config = dict(
    n_layer=10,
    experts_per_token=1,
    activation='clamped_swiglu',
    normalize_top_k=False,
    balance_loss=0.000988,
    beta1=0.95,
    batch_tokens=131072,
    seq_len=1024,
    train_tokens=396500000,
)
Below are experts of layer 4 (counted from 0) of a mixture-of-experts language model. Rows are named router (the router's row for the expert) and show model dimensions 128-191. Each number is 200 + 30 x the weight over its row's rms, rounded and kept within 0 to 999.
After each expert's rows: a language model's description of what the expert responds to. This comes from a sample of Wikipedia text that the model never trained on.

# expert 11
router,175,178,236,166,298,211,209,275,216,203,135,192,182,233,229,215,164,170,226,165,202,182,196,207,155,273,229,228,187,166,194,232,206,223,204,226,143,183,243,198,188,197,196,205,228,245,252,218,189,203,201,242,184,174,174,162,137,228,299,187,187,197,234,183
It responds to: Digit pieces inside years and scores (2-0-00), given-name starts and name pieces, and table header words like State.

# expert 15
router,187,195,212,195,208,196,229,235,213,205,194,195,166,134,199,215,131,133,201,175,208,196,225,221,176,270,234,132,190,197,238,250,204,199,192,234,236,201,248,264,186,182,223,208,198,234,181,210,177,225,196,234,175,196,218,132,158,158,288,221,175,225,240,217
It responds to: Dashes in year ranges, heading closers, single capital letters and abbreviations in citations and formulas, such as Ed., D, R.

# expert 9
router,210,221,206,227,264,184,231,220,185,220,202,183,138,170,240,220,180,226,195,234,219,214,235,190,154,241,202,180,160,179,203,233,179,219,183,185,240,218,237,240,227,217,225,190,264,231,229,194,166,185,179,220,213,175,164,191,100,189,244,213,235,196,225,207
It responds to: Periods, line breaks, closing brackets and heading markers ending sentences, list items, headings and table cells, such as ")." and "===".

# expert 12
router,207,187,236,279,270,217,232,255,170,208,201,242,138,182,227,188,153,174,209,193,208,225,190,177,208,203,262,183,165,168,181,227,180,257,166,209,227,229,216,240,192,203,204,194,214,227,197,189,214,187,189,167,226,180,189,127,206,210,264,224,176,200,182,203
It responds to: Units and nouns after numbers or in lists, e.g. Metres, minutes, No Limit, last year digits, plus first names like William.

# expert 0
router,181,235,185,187,270,195,180,218,173,225,138,192,162,192,239,195,220,192,175,162,203,175,185,193,187,182,265,207,193,175,155,173,184,302,192,225,200,246,215,218,158,223,196,172,269,165,232,181,246,202,183,193,208,212,217,139,201,161,238,192,266,247,210,247
It responds to: First letter or piece of a word after "of", "by" or a comma, often capitals or w/v, e.g. w(arty), V(ingt), K.

# expert 10
router,189,223,210,236,253,210,254,225,209,265,168,213,128,179,206,232,180,217,204,206,202,162,210,219,194,244,268,157,159,185,203,235,182,221,203,199,214,238,211,216,207,207,196,225,195,178,259,186,211,209,219,168,214,148,183,209,146,178,266,218,198,217,221,220
It responds to: Function words such as to, with, as, using and later digits or decimal points in scores and percentages, e.g. 3.3%.

# expert 5
router,242,220,232,253,224,212,239,216,239,230,188,198,181,170,222,193,127,211,198,223,217,185,205,185,169,232,201,163,173,198,209,183,181,241,211,224,218,242,215,240,194,173,250,177,217,211,228,182,171,195,190,214,217,182,177,168,161,145,215,212,228,189,240,239
It responds to: Commas, spaces and digit pieces in sports tables, scores, measurements and catalogue numbers, such as 78 rpm, 35, ft.

# expert 2
router,177,236,213,227,236,211,259,235,244,211,178,206,147,124,192,200,166,220,172,204,216,221,205,244,202,206,216,204,198,209,216,174,175,282,207,178,249,231,206,247,233,196,234,143,230,238,190,169,146,183,247,197,214,187,186,181,152,195,272,235,181,227,191,216
It responds to: Pronouns, "the", name endings and table-cell pipes or names after pipes in sports rosters, e.g. Stephen, Armen-ia, them, Senate.

# expert 14
router,179,222,214,240,247,193,191,200,210,193,178,244,167,181,182,211,209,233,210,247,207,255,194,216,181,269,241,190,225,229,216,168,203,239,216,163,240,226,184,197,273,197,182,189,238,230,254,184,168,158,200,183,196,245,175,252,229,195,215,219,166,180,193,177
It responds to: Name fragments after initials or articles, e.g. Vill-ers, Muell., plus "and", "(", pipes and digits in lists and tables.

# expert 3
router,188,227,177,222,241,224,238,283,187,200,209,247,154,147,226,198,205,170,195,161,217,202,194,205,227,238,185,185,198,225,258,224,214,234,203,217,245,211,205,226,194,221,190,218,245,200,186,218,199,184,194,195,236,142,129,219,168,221,203,192,193,209,193,239
It responds to: Verbs right after a sentence subject, such as was, is, be, could, plus table pipes and digits in data rows.

# expert 6
router,205,202,190,231,200,216,179,261,221,251,142,216,155,195,218,225,173,179,181,231,189,186,245,167,147,205,189,154,225,235,240,176,212,228,162,212,222,203,206,220,236,186,202,157,291,242,190,238,180,190,212,154,165,201,202,137,191,181,237,213,183,204,174,216
It responds to: Digits inside years and numbers, especially the 1 in 19xx/20xx, plus quantifiers like various, several, many.

# expert 4
router,235,182,195,179,227,182,254,254,179,196,129,181,230,234,198,179,300,187,151,201,165,163,178,190,220,199,238,201,179,227,247,217,220,190,188,233,168,250,168,213,151,211,217,211,257,178,208,185,210,208,192,221,172,217,236,163,203,170,249,199,234,220,234,243
It responds to: Inner and final pieces of foreign place names and nationality adjectives, e.g. Yan-ina, Op-ole, An-ova, French, British.

# expert 7
router,207,159,203,177,255,199,219,193,208,218,173,231,228,117,202,203,217,214,211,206,201,224,183,209,202,231,204,170,201,183,197,205,200,244,225,224,204,269,208,182,226,160,198,221,229,172,161,144,176,223,198,202,189,189,224,147,249,209,208,203,226,264,191,240
It responds to: Mid-word pieces of foreign surnames and place names (Z-uber, Sack-off), and nouns after the, such as village, director, coach.

# expert 8
router,228,255,217,196,261,210,241,253,223,191,194,206,221,162,182,211,140,189,179,208,170,168,197,222,251,226,173,204,205,253,233,191,202,248,208,169,185,244,173,248,219,165,214,149,222,188,234,157,232,212,194,152,199,175,244,189,201,159,206,230,181,194,229,204
It responds to: Tokens opening a line, list item or table row, such as pipes, dashes, On, This, Note, plus abbreviations like MoE.

# expert 1
router,218,236,207,181,240,193,215,203,214,201,182,205,151,143,222,202,169,194,189,203,231,194,221,225,168,250,201,191,185,217,236,201,201,257,219,203,257,248,194,215,205,172,250,220,240,193,225,175,198,215,193,238,146,217,204,200,135,200,249,243,160,236,247,254
It responds to: Spaces and digit pieces in dates, coordinates and statistics, plus mid-sentence words like that, to, of, as.

# expert 13
router,211,203,225,170,293,195,227,198,219,179,173,248,163,150,237,186,278,210,200,212,200,221,181,238,161,197,199,195,189,243,187,194,179,189,202,240,169,211,181,235,225,167,195,190,234,196,217,162,233,194,190,200,176,217,223,185,238,150,252,225,192,180,188,248
It responds to: Final pieces of surnames and place names (Dren-nan, Am-pit), plus of, the, commas and pipes in lists and fight records.